python train.py --n_experts=24 --moe_layers=[1, 2, 3, 4, 5, 6, 7, 8, 9, 10, 11, 12, 13] --normalize_top_k=false --balance_loss=0.0121 --balance_bias=false --init_std_router=0.0204 --lr_router=0.00107 --num_key_value_heads=1 --parallel_block=false --init="normal" --init_std_qkv=0.0334 --init_std_up=0.0334 --lr_mult_o=1.55 --max_grad_norm=1.0
Below are experts of layer 9 (counted from 0) of a mixture-of-experts language model. Rows are named router (the router's row for the expert), up (a neuron's input weights, with its number), down (a neuron's output weights, with its number) and show model dimensions 0-223. Each number is 500 + 25 x the weight over its row's rms, rounded and kept within 0 to 999. Numbers have three digits each.
After each expert's rows: a language model's description of what the expert responds to; "raises" lists some tokens whose logits its average output raises strongly, later layers aside. This comes from a sample of Wikipedia text that the model never trained on.

# expert 1
router:560491509490512476509503484503464503467478489530481474498485481453452494512472514443473541521523516510493488487506512493508540530503498502466533469497499497458524475489474510533486523467495480535509500529504533525477527453512452535465531502521453510495502483508511503543490484478488483562456489481541504519502515482504500481525511463518558503419469512516492515480484486534517462452480532486531517497495524498485533526519476514451475497485544477449538507505502520466515499488521494498492509519506513521513518505475510504488491504455459503526500505486460471489471455490484503519495506459532500463526462517510487473511526532510536510489547476515532487515545493514545529481468
up3:471543491530541530495534523529478497515454525504499513494577504494499470495483490498493460510476551540481462498531456484501501516491546484506505490510476529470455500475505511499482537547502470475516485496506504468490504477508513554533487495460543480544557468483516503488515513490493486501505485492471521573500504517477544488498474516500484498499476525485469534515529516481479453436498491508508500514491510476503485508484487482509537485484470515475525528468536489511448492489492464512534545548570510462476475527512481512488533546491493527530495461494503523532494511476479446480476488484512493470497527473490521499502473512498519485496546516490522516461473489489525487473507
down3:467510474496488501497491509513512524500524532488484520510528525523554500505529445545508456499494505510498458486510531473472498488552542459492526469470533520544504471482474470492548493518467454506525499486491523512480499505462480477519508481469528479531531506467502468495534537521530472514468467458467499428503504519552462510509494494487494481493493516522478509539520475515515482502491505494486523534452449515499469481503540477473513518516531498484553466492491454486525481549481508482526509446500516515506466526485530542513540521510457495486503504510516485504495528468525447479526511505511551532461523487502522490474476511461524479487506482499473482501503498481490535505474
It responds to: Periods ending sentences or list items, also ")." and quote-periods, plus decimal points in times and speeds like 4:06.434.
raises: "\n", " However", " In", " This", " It", " On"

# expert 20
router:522532521488514506530499518520518477483504521518519476504482509493466488507457495511483487494482529517534473475508525500450539464461505504483475526538539532504533475471494505477510489501488488519548495517476529495479503440502503553469534526488511490485481481548559464519511483512512445524448520497453535528463522502499512485521464480517478481508468504460500529551481534488485476498554543521520512467495513465510474495500518511497483512504499540489512495482502500488548490484500520504524512519517524513492505524478472472465451488502527463493515502484515551470467485497497491538513488495466493505500461524498433526537497498481541505446552563524512482510523538522498495489478
up0:473506531527498475448497504490477470485484530483483474501441490493494511497505473532484471483478508487452516471551523521512482514489543496466515514522491517486462540468505516489553509517543481552507504509457523466493539463471462490505465480497494525476483493490448518516519494538544479493493522520516517487485542521488516484523515502533460505502470492448514496517528491495464457494484523542451528480511538580487530511501521500482483515461506462505515520537475496491506534506531502496557505512511516479487521496526474494492477529527474501542534542484479533497505545477526490531502473484483479478501469517460528440467484522488491514478528534506496512522482518479465501503496
down0:517487484509535494510539536524466512473485491456456545531457438547508463518508469465519489500487490524538463484460536506484513516519505522493466498475522526485521500450543494518478515478489483478482480519494508557464459533463533490472520476458505515466521491505480553522512487488480486502482506508503467517530485512429533488513511497496503479514509489502497501498511525527508479544519516532521516481456524474483517549494510524524489531511525516506503526463487494526527493496555513483496476539471505483484458490473481488517536503518508490509513511516464474517503464482528508472484529483481492483497569505429507495499500528520510544434481469505536489521503484481520494499498
It responds to: Capitalized starts of place and organization names, e.g. U.S., New York, United States, South, San, Northern, Old.
raises: "-", ";", ","

# expert 23
router:496554519526530506491468519531513466470483508533485542509490481516498532517483488505484551509511519518465504465531492496488513493474485466500533570513504475472543483546473520508523503509472498498520476507465520507500514487529489524470518532505478543511494506491546468520470502515488459512474482507499468511543465533492492501474504513551480483488415503519531454495469501519511449475485492515484533503513524487490536448503494496519516501472538469469561503507473574472519489486523494487502512511504517503509513468485469461464478538468554493527572496494492493486503478491511526471484493510473524494473472528517504474491505518495529525506535524518512496522535498466493527524510
up0:505486536483486461480501506513507480472453451494531515514545477534526493480529474516466511492529469525544497479490485471509511479464479514493466508508497546504511459546506476515481436487484461515530517501500508512449522512488475528484514496511500458528500469508524502520468484483516480485509508433507520485493476484521517502489545461496466506510506520477463553516477487525514515486511511511551493536517504480514493507480531550527504511494546503530511511463461520511505479469510465475471519521516518510552489532481489465437477517435549522525510518482472529496496472504447502511534510452505502478493479532538503458518526466468487492491487490479523504491494488487466519540525
down0:516539499512540532486523485518495522527475472505500487563518524463519497510514538517508490505497471491524542527510497497511499437544521464448549481547467526479502486487495482514484475515484437463533504532482478452493473501490440453488519497528529474511494512504486501481496470508507482519556513484523478496533532524499509515531472467480499481527551526461489528490490468497528491511538503493477502489457481511472519520503526511484479476480491524470516486501468553502496497478509467492481475478489482520537547495511488468534490508511500520453461525515500541515495489522502525501503527482509432514487482541512520499488500541495520467450478537488547491459496506495488516455516
It responds to: Short opening word pieces after a capital letter, like eg in Vegas, Reg, Val, Sim, Mic, Hung, often in names and tables.
raises: "ative", "of", "at", "shire"

# expert 8
router:498494468508524503460493502515494451480530522542471506499505461496462521539490525514478526550499489548477483462516500527454479485448496542470489502547506471469514510504483481498510526481502472512551488507467471495484477470550496490470485537460507499520500487500503496496451498497526468550457516500467471499554497495469495479521496519566472518496514577535497522506560529501452524456533506540512493485512516473527492510485480553474500503488509521521532477481505506499531488461465517504473511511512512521479523506476440519502491467494493487521516516489532494538477504480502498539511534509454504504525457501472514501492472497477505528488526533500507495497530492495525515499453
up0:504529480503511469525546498511480483562480493545495496472524492561494488518490497500501530531498452521477514452513468480506507465515490480488465449481481468533549470515502473505537461511513507491506496507514486536548474542524519530538508521526480534517533494490558510499488520548507497465524487458519503527470516528495503498497490489505510497514473519493490504486468518519484527495505512495482489511448485525490489529523500507530456510491489491483515483457521484458466490482495473542509524516488503503499528487471522515513456505485499487493447511490477516482465491504500524492481534439496506484517503521487509512485477552529519404509512509513558495459552519493565514493509
down0:513523498499460477433502487565510498495508477480471524474530501482473509498499539486535471519481508569466516479504509483505492497516515476504478563506488509452509513486533520457495533495476503493455496496473512478475511513471510501480492549528474472493490548482524461500485468529507487502503488492496498499520516519480490535573500470500510517503507485509502485492492489519472506542499495521483488490501505566512489520503503488498491481521504510557479446491499449522543465562466519507484492481502522461479502518522533568533508499452503485449509486471498481507526534505505480486518524493472488461496502491480469569467502482472483492458499511487480540508499521535505547506466
It responds to: Generic nouns after the, of, in, e.g. system, program, class, line (in line with), committee, score, data.
raises: ",", " |", " (", " and", ".", ";"

# expert 9
router:525501478467488473528554501494472533503492487502480494510508488493526465516455513495441498530534547517475490523525473473491491457476517512477528512493510541487538497480471509455537514471524521496536459526530512521507490481521495517487491490454505512507493510520473499511508485453549483529485542488497482516490519464463461517490519499495484507533530534515491492531544468471468462499489526573497533503525489502533503445488442495533509492488469511501494473511488517495461503470516531494533514520488486532528493551504463505515516486491485471508507470468471528499498528490464502512545560481495458482532444521521509475521510489497527547443535473485508481477510513497506517485476
up0:475554500477522557503497520510505483485474507510513496513511488485444477485455520509456497513449472550499477518532508514502487496530501511487499460494538514510503523503555504536498493481513491468537484496518511493476544487503450492504450486481474523472529533480498575502464484499486482513495538522503493520472462490494460513510549552477481488497480463463457484465502482483538500521538525454454501524515537473482465500466491497492500491542496492559503525465491498534521467508494485460514529477517512472503464513485464507521501480520463471535491493515455463537520525519498481528431517498510496521512506500461474473507481487506483486493514495508505522481544505542506504509499
down0:478477515467472518490496514531494493530509540476501451453461507526506470483466540463498475507510514461477459517478446500503518511535500512462516520480489509496513521519495509496526490478524488496496518445497501497476526507497504482479459519462460470491446466486507505460468483489461481483498529511538492503496505519509473466485559555487535517534549570498459507523509457506526526543500571510500513506500502563520502522489496521514482478485494518493490531511481523509481505513553483478485519516497460537498430498506504479529528497521531503528523524500496495464499487455482513509542541479473537511483506477513495505526495504502545450492481524522489517521500483492498512477472
It responds to: Word-piece consonant clusters inside or starting words, like th, nd, ch, ph, t, D, as in an-th-ropology, Cy-nd-i, first Chair.
raises: "il", "us", "ili", "ry", "ain", "om"

# expert 10
router:490510465504495488509546510555501485504453482554480482503509516503482500547486467515457526509528504555487458496518488533476512481494485521489503488523519500441516497491506513516549524502524521501517504522510524515513478473536468555447504497496501477513499477545553519533492518492515462476464497515465467520497502491475504475474492497489508504513527494504512478513516511492503500479526488548504473496539517498547494516486451512491495457481499523513510502501510506478501483520479489493518515510517514516511481472479489414495497494502488467506455538522513470483468488527514521480488492492448498494532472517497503503519510506540471500359534547503488493500525513476522524511493
up0:476497518584471496552487505530528490470502525456463493484504501506485533473548513500515471477527524508556505489487489470486485496462526556457532498503518498461543496486532515436526509467506476539512505483487530488497494466472528489518482532483505471488498550504525508513512479472520507531495453551461501424471480505485498542514532511531462500484472530501522508496489521537468521497508506517506491525504512474488537513479489493492515465504499515523480516512510486506485455455479502480463517483485551507486518496463485472514455498478553512447489530485511506522521477474463503524546499478490484458518522484524512526504511516496510517501519461501544494504478497487524520475494
down0:452508481452509461491505526505489472473525483506534545490488492488545527533486473528484525507515457494490512498477515487549496525465524464517504451514506488501477479524521494519537505505540495459488496487505494461508523543528502473462549508520510500488516502514531484523502525517510491503538542484467444517514483489518490477472537505451480518481497491496507489494513463483472472499471502504541479467524522495498461500512500478509437501492498524507489529471485438465475552526526502483536484452510488521496527470539548481539514509520516504530472511487482505520505509529547469505465492530458489431514529482508492527476542546465475525522485492504493485504512533467501458520510
It responds to: Final pieces of personal names and common surnames in lists and tables, e.g. Olson, Watson, Rzewuski, Kanter, Jones, Wilson.
raises: "-", " of", ","

# expert 21
router:531492542537525500481488552515528481479464499523529479509525493496468540533471479481492486523491495523452501494516514479524556491474492538431471481513504510481511499544498521499489509487494517508523465518470507491511478460515485566494499492512478534562504518512510479508517513555517462542502509505523512513506528491516496489498541512449500511477501517520486489487485500519460506446504548506491515518491489506546483528459487495498508522518483459487528514512479468489521531494491478497486508551506474480462482527477463463479487464488512512560494464471504479491482520476487528512485547513503463479507467509466496488483521495515490549468564524487484502459545477467532481532458
up0:523504468489524485512526514485506473487516472484449492494485486477470479537506501550512494503494500502506517405486503529540487546480518519489476512503477484518518437497502500535517521517525501497528478517488543533509497463486506550528509488480466542488502475531494533492523497432532504486475490502514505480486452501483515511494510486473505517482416472525521524518495524482504521515508500502509538505475556518489488507521462550533509499487500474444501520516476531518545491535518509495514490495522501475489440529522513449498503487492475439499468491517478536474463491452476531484508508472493535466507510504520492523511527507464525496491522560536510509525485508500523482518495
down0:472524553478492519523444485522510494487507513519530515541513528514494510519480525462457476538495467511485473498475514551521518501463539484505477464458454463542484461505541499460457520485551501494470488508527488478484516496494522485492494555521455520498458505530505507519510486487485574450562497476529482509491532525491482476478460532465518520531479505524480547556495513518488497478497496483503534504465497474490518456482513520532472504530518469494500517545490529474480512497504514504499491467491511521472487465470498465489504542515506502484562497462504468485473471528492481484511474506541493501483525475517511509517521518521495480490529479455498512475535490516507514510501
It responds to: Line breaks, parentheses and semicolons in infobox and taxonomy lists (Phylum, Class, Order), coordinates symbols ′ ″, and list items.
raises: "-", "|", "les", "on"

# expert 12
router:492496466505509456511523508529468468470496506535468495529485479479465506526430470521496540519524464508469484482532521489520517508529527523487545494493469518531491506487477489505492496489493485523538460512475491496496503488535469549506519476521479512482524501492532530555471487496520463533513517519545549519530486499498483509531492528549480482484491535535487539479498490504500486473519518499505497520504506474525499423517486531512492510454539539479510481484483514486525517509493486495485471533489493493492491500527468513473446480482506493561470496477474457512522495477453506497488529454433488503556489550490462508514477497510470475447535474509492505508536476516522530491498
up63:456555580523541528497517514512502517508519481478483487507535444490475502509511489524479509459460509505491539535495500502507507524468531564484505491508480561485517499494517517485477474476478490514506499506466494487527525517480513508476476464467490461503520503479529491561513544490531491507521574507476495497441482505464470488535519506500467498457488545537503516492492515491477489519491551461506462513541478509485511507501506467523494453516528474520516487487472517515501526469517495527493481487495457482514505454502492477518473537494499446510476486500496552536517474492536518496508464490489509499496535505492480473548487494494503522533487548525531497496493491541514537482466
down63:499491466495546528528507492502488492513523523523419449479487501526505545498523447534516509524526512467476490498504462505500489479471513498485480512526511493511481500484487465488502533557505509532464509498499510476450442509458463516494511547521538519490512489529511460509493492532481470512516512516500469529513468476517495508545531516554493534512508474498519495506462518528515498498485492504487439461513513477502475536506444487527527520528455495488468536486469500507518503525528475521487485514518464536485459517515535542516508551516494502507479528506471444503531481499519517476492483558490478548551504480503459485481488481486477519476516463514490501523479519487486523501464
It responds to: First letter or cluster of a lowercase or capitalized word split into pieces, e.g. acc(identally), n(aval), l(akes), Rec(reation), inc(ident).
raises: "um", "ing", "it", "umb", "as", "ig"

# expert 22
router:513509519476532503474501528493465470505435517556500492461539506505441500522543513479468535536492504542492513505536473492472484530476495496498492479526540493416537502529496536475519508504497490532511465493504484539504511504514460549509522531460504486485523479495527474527494502501531459521508483493517495542505501463496473515470536533542464520444492494505474541507479512477490464487516498526483525512528526509502479509514474491530500474487515499464533467493465509491516494488519506501539467532472504508462512507505485507485433498519453495549498492466496503522448492499482481534500504496488494457531456531491475524510539509510510521490544502496518525554512477496500547487504
up0:518511483513548465487468509472480457477479501527484559513548534523448505536492495510464517503484512523433473516487495530513523528499460503487521500512489546520537528526485461545513502499492519505530482530534492481497537481538477516509531533476531529485469509500496488532511452500495494472507471440492498478528521512437479531461491474481524488504530491507515497489476480474504518458481516457490518494505525510488535524529494527498492481466477485498485501510501511488493515468499497527488490529494523503477490499472456504485495503472528495492477509515435533552502518543502511475425554434465497501489491487483494479515524548545492504483516491510548484510473513496497495475503
down0:509509505482501526510477509483489492488512492522506494527536528504513511481512479506491497505493507489486486511491507509501491508504482516539481464496485474514511491529464482482511483503523472508514511511484504506468511481488542507499497509534495530483484494543499527488504505496521620337475485496530500485519506524518485515508502485499458508388491442490483516484460529497521520515508494460522472505499535525519522482486488502502466512488518494496518495472486524507500522499512522510493525537491493489458526476502502517490500474534527488491503482524481498554483509500509499504492492512483526500556530521501488505483473531481510493469515479494508505496476517518416528491489
It responds to: Years and numbers in dates, ranges and tables, e.g. 2012, 2021, (1903), 2011–2013, scores 1–0.
raises: ",", ".", "\n", ";", " |", " ("

# expert 2
router:522495495488513528524525503525497473478482478555517518519477507519499512539494527474464554525481514533477480531561526508514521493466498506532510468495493517484538523468458511538516526453518518495526498491443485509524461503510490591468488504480501510483472454534539502489498530505510459497462482553485484560488505500449468477530533505518491489510477527506489514497499525468480495495556550500466469532486519499520502532473496482508521505475513514524499511497530480488490472529533481492512489485472512515473474514506457497482492497492538497523497492491450492537517452492494515486463479475467488460533459521502530521513534511499489516464520513481494457492535461525496527477513
up0:529541509482514490512454558481484497438510474504474500487529526508512496551457504497473537529471503471541515492528464539504493511521454474475462548490540476499501493521495481501500494539446494507473467514469538512487521520521454509522507512494486508470543470525498466531476491502506478516522476490502523541473510478515533525488419491516506524488492479483523499521473506476500503489506522505491493559474505471513545499552535489508462517497492481486473473522486492515538500465502449525515527479513483497513504496512474528475445520492502520487528520475520457477510491456479494506488464518517477511514467519508451500520503504483517483540537460510447521516502478471513509456491
down0:508491476480467518491479449468469526521498511483535541528492497506465483482497487500512493502513465545518493513517537508479498514484525484516497467529525516493502491546514520583496523439480488525547538515532483544456556476541472540506471503485513482482500546508529551505501531504505557461504528503519468542478506498463518475507504483464473502530529504483479459439491517485472500429548527511509493512520491506526491497504524517489484464518516450517575520481505501495504480503522496476488491462493485493508493480495531468469502498464502516483472490516519509522472497498495487471495555497478511492446485500467509496475521501503528501477467503486506505538529471493488496515493
It responds to: Inner syllables and name-starts of South Asian, Arabic, Persian and Romance names, e.g. Ramaphosa, Abbasian, Madhabi, Mar, Moham, Raj.
raises: "i", "ie", "in", "op", "m"

# expert 19
router:480478511463485490515507556506464489506513512522506498507539503510466495510481511489491491537536500550493477502549493508465496486483513492523498456507509475436556531525477491467517528509508501494518474535509474491513501494522475518474486577489492499492499490501525499541495490514513440525464504489529494509500536459543494491538532496509438542528489517522467519504478509534461505461512539493511476459531527488561491506485498511482518472476509503489502462490542515467528505473478513507507479528475515486510504505488526515503486499507491508466520462509515550563483466567486509492523528490441480467516478520483455519484456545509492516471522525495541524519483469507517513511502
up3:467530477476484505476496532554504532487512449485483444480520486542486474487516442526507511459493536494474489519506559544524482502490487502502490531476490483472508442499502494501474520529505534514498507508487547512536509475532462517501494514499548513467549462487496500537504499501492469479526478485472505498518484457507515470492503470452445523490520490480533455494533437506491498502504521497455525525501486501502530473474522466545486528504480505484504488541481490537502516491540498496489516541546548525459516573477487463533492521486526522522490493499509511498464491516504507511510516561493488490522506511491463470516500512496545497495530478505499475459516515492488504468474
down3:480455517516483519457498464509517514476482472457473497541516480491503515530498504512509538541516476491481539505515534498526479535529481475427497489516473535487488478499496475512496499490452504502489457485477522486485508468498565540543491462501485532510490485517499512463496488484527524503454495527560534492489479530498507519525531547477474503478498489485471540538493440504505504532514495510520516486515536455459515486508455481488462508430529468515505505536501511487540502472514511538480485531490512497473463530493552481497497502479509510521510502506470548515508518456473542517465533518485464538499553474491516477487498503492469499523493524497511553503510523509487497471486
It responds to: Century-and-decade number pieces like 186, 188, 197, 198 in dates, plus word pieces like -ep in sleep, settlement, map.
raises: ".", " (", "\n", ";", ",", " and"

# expert 11
router:491480494483525500519492481549489469468512498524448530495468479489478499518487487491429517520465507507475504493526467515501510505488514529468510471508473493508545473518471559508479512498542495482553459524491506491477487489544480542496477493496477495498500472486559507532459510546526476504513487508488517547487478515539521540458521480523511532450475523469480551512473480496484476474497531502484527515551516494521512486499506527475503470507519499530542478506480548491505489489530503530482485524533530515481456507515478486501490481476482486554492496489443516479500498496544450482460481485485485496472482543511484522506509492513499506505520501536497509536534513472540553560472
up3:435505483481502458502481508478498503522510460507484485499526474503494497506486503516487476509512537535472513484472491506507496508492528511515542519519529494452534486515475517483465546480518515477574472480494510463514492514488485490493518497546485472484517533503557463553496549551489486520464490559459499476513502477503498470507527502480513509482491528500489503498532500497511491480484487509501518472522523473552482476493447514484505486470502502481515488516481486507509492524483492496548506543482532494501576524520535493490476496522555512483486551498507515556513496460501478522519512547540441533534497518505520442479499490499539474491495501530494509514490458465542540515469
down3:526511512512546545499483487443499481507474529505515481505532555499492437488504498527507471498494490467501464524472485468505488460497437517463498504469500506509444497515544534494504483532540520468506526471477468505509494499504515490505449550458497535498498460455484500483485504505516484529499498491525491507523484523462507550467506528543506533504537494501487502486492546489505481504486477524460513532516509500499507499450481446472506465503501527514492551513526503513468493482484519470440501491536520469467493508482515488461534468527488496497489480510522498542462552512492474472498536494551502505537511497476481512497502519508515541536471519524517493481488458531468482518552
It responds to: Pronouns, conjunctions, auxiliaries and opening quotes that start clauses after commas or "he said", such as that, which, when, there.
raises: " at", " in", ",", " for"

# expert 13
router:496541500503517486479544516512505494480457502540481492496518521487474504524445497490487513488530529507542501519518512508545529504473495525487503450541524482491496525487456489510494503511540479507539537554537518527523488480534460536522487526507527510524502486535539510502495477527469463522469475550509512484491512484471492499482458458505481530523518515480489535507462508502475497449546458575521517476533516494506515517519519473487492481466512510464528530505475517474528463480502518526489499488474529496509500509521488467472470468509476499539548518519471513499468463475494496497497494433451536500526485530493467485477503510545497444444510499516520481491513464500489514520505
up0:552517512520526459462486501498450524444523536499478510522502456505486526519503497522502491495512495471476480501478517516513529535503454548490499473520510538483531523510491487486494508530509481508493494546511501521482499498554491485513445553453491475529520472494494535526519490505493477526495527514508489535466500526492479511469468451491453542466491539448521470508500497492486473477471479511471500498506479479448527481475461551496459521449536478470494495523519488543540528502491531558515502522472498489480527521453489493523469501460493503493500475490530471482492486466489538478501485499501530522501496534493513457540449509509520505443483513540507491509497494518500505472502
down0:507540517477466524545522505457485503515536513551543538501525504506517505468518472536500480468517531545520513525519535485502495485477515552482469475515520562520500475507491506470509523503486493496458487494541499516492480504479489485460485471464532497514530483505519492531522529497438516467496515496508493512506517507481512487493489511506532498490501489499501524481531456535517475474466489466459516518475510502508522492490498467444531565465530499505472459492487490547466479523472488513485519521475490524460494440540493492513520488534494522478513528513479516508511479563477505503494490513449489521517459517447451516454532502462528492509476518487497523549512519505458502483480
It responds to: Capital letters and pieces beginning or inside personal and place names, especially M and B, as in Mollema, Mullaney, Rasmussen.
raises: "ikh", "ind", "ess", "eek", "up"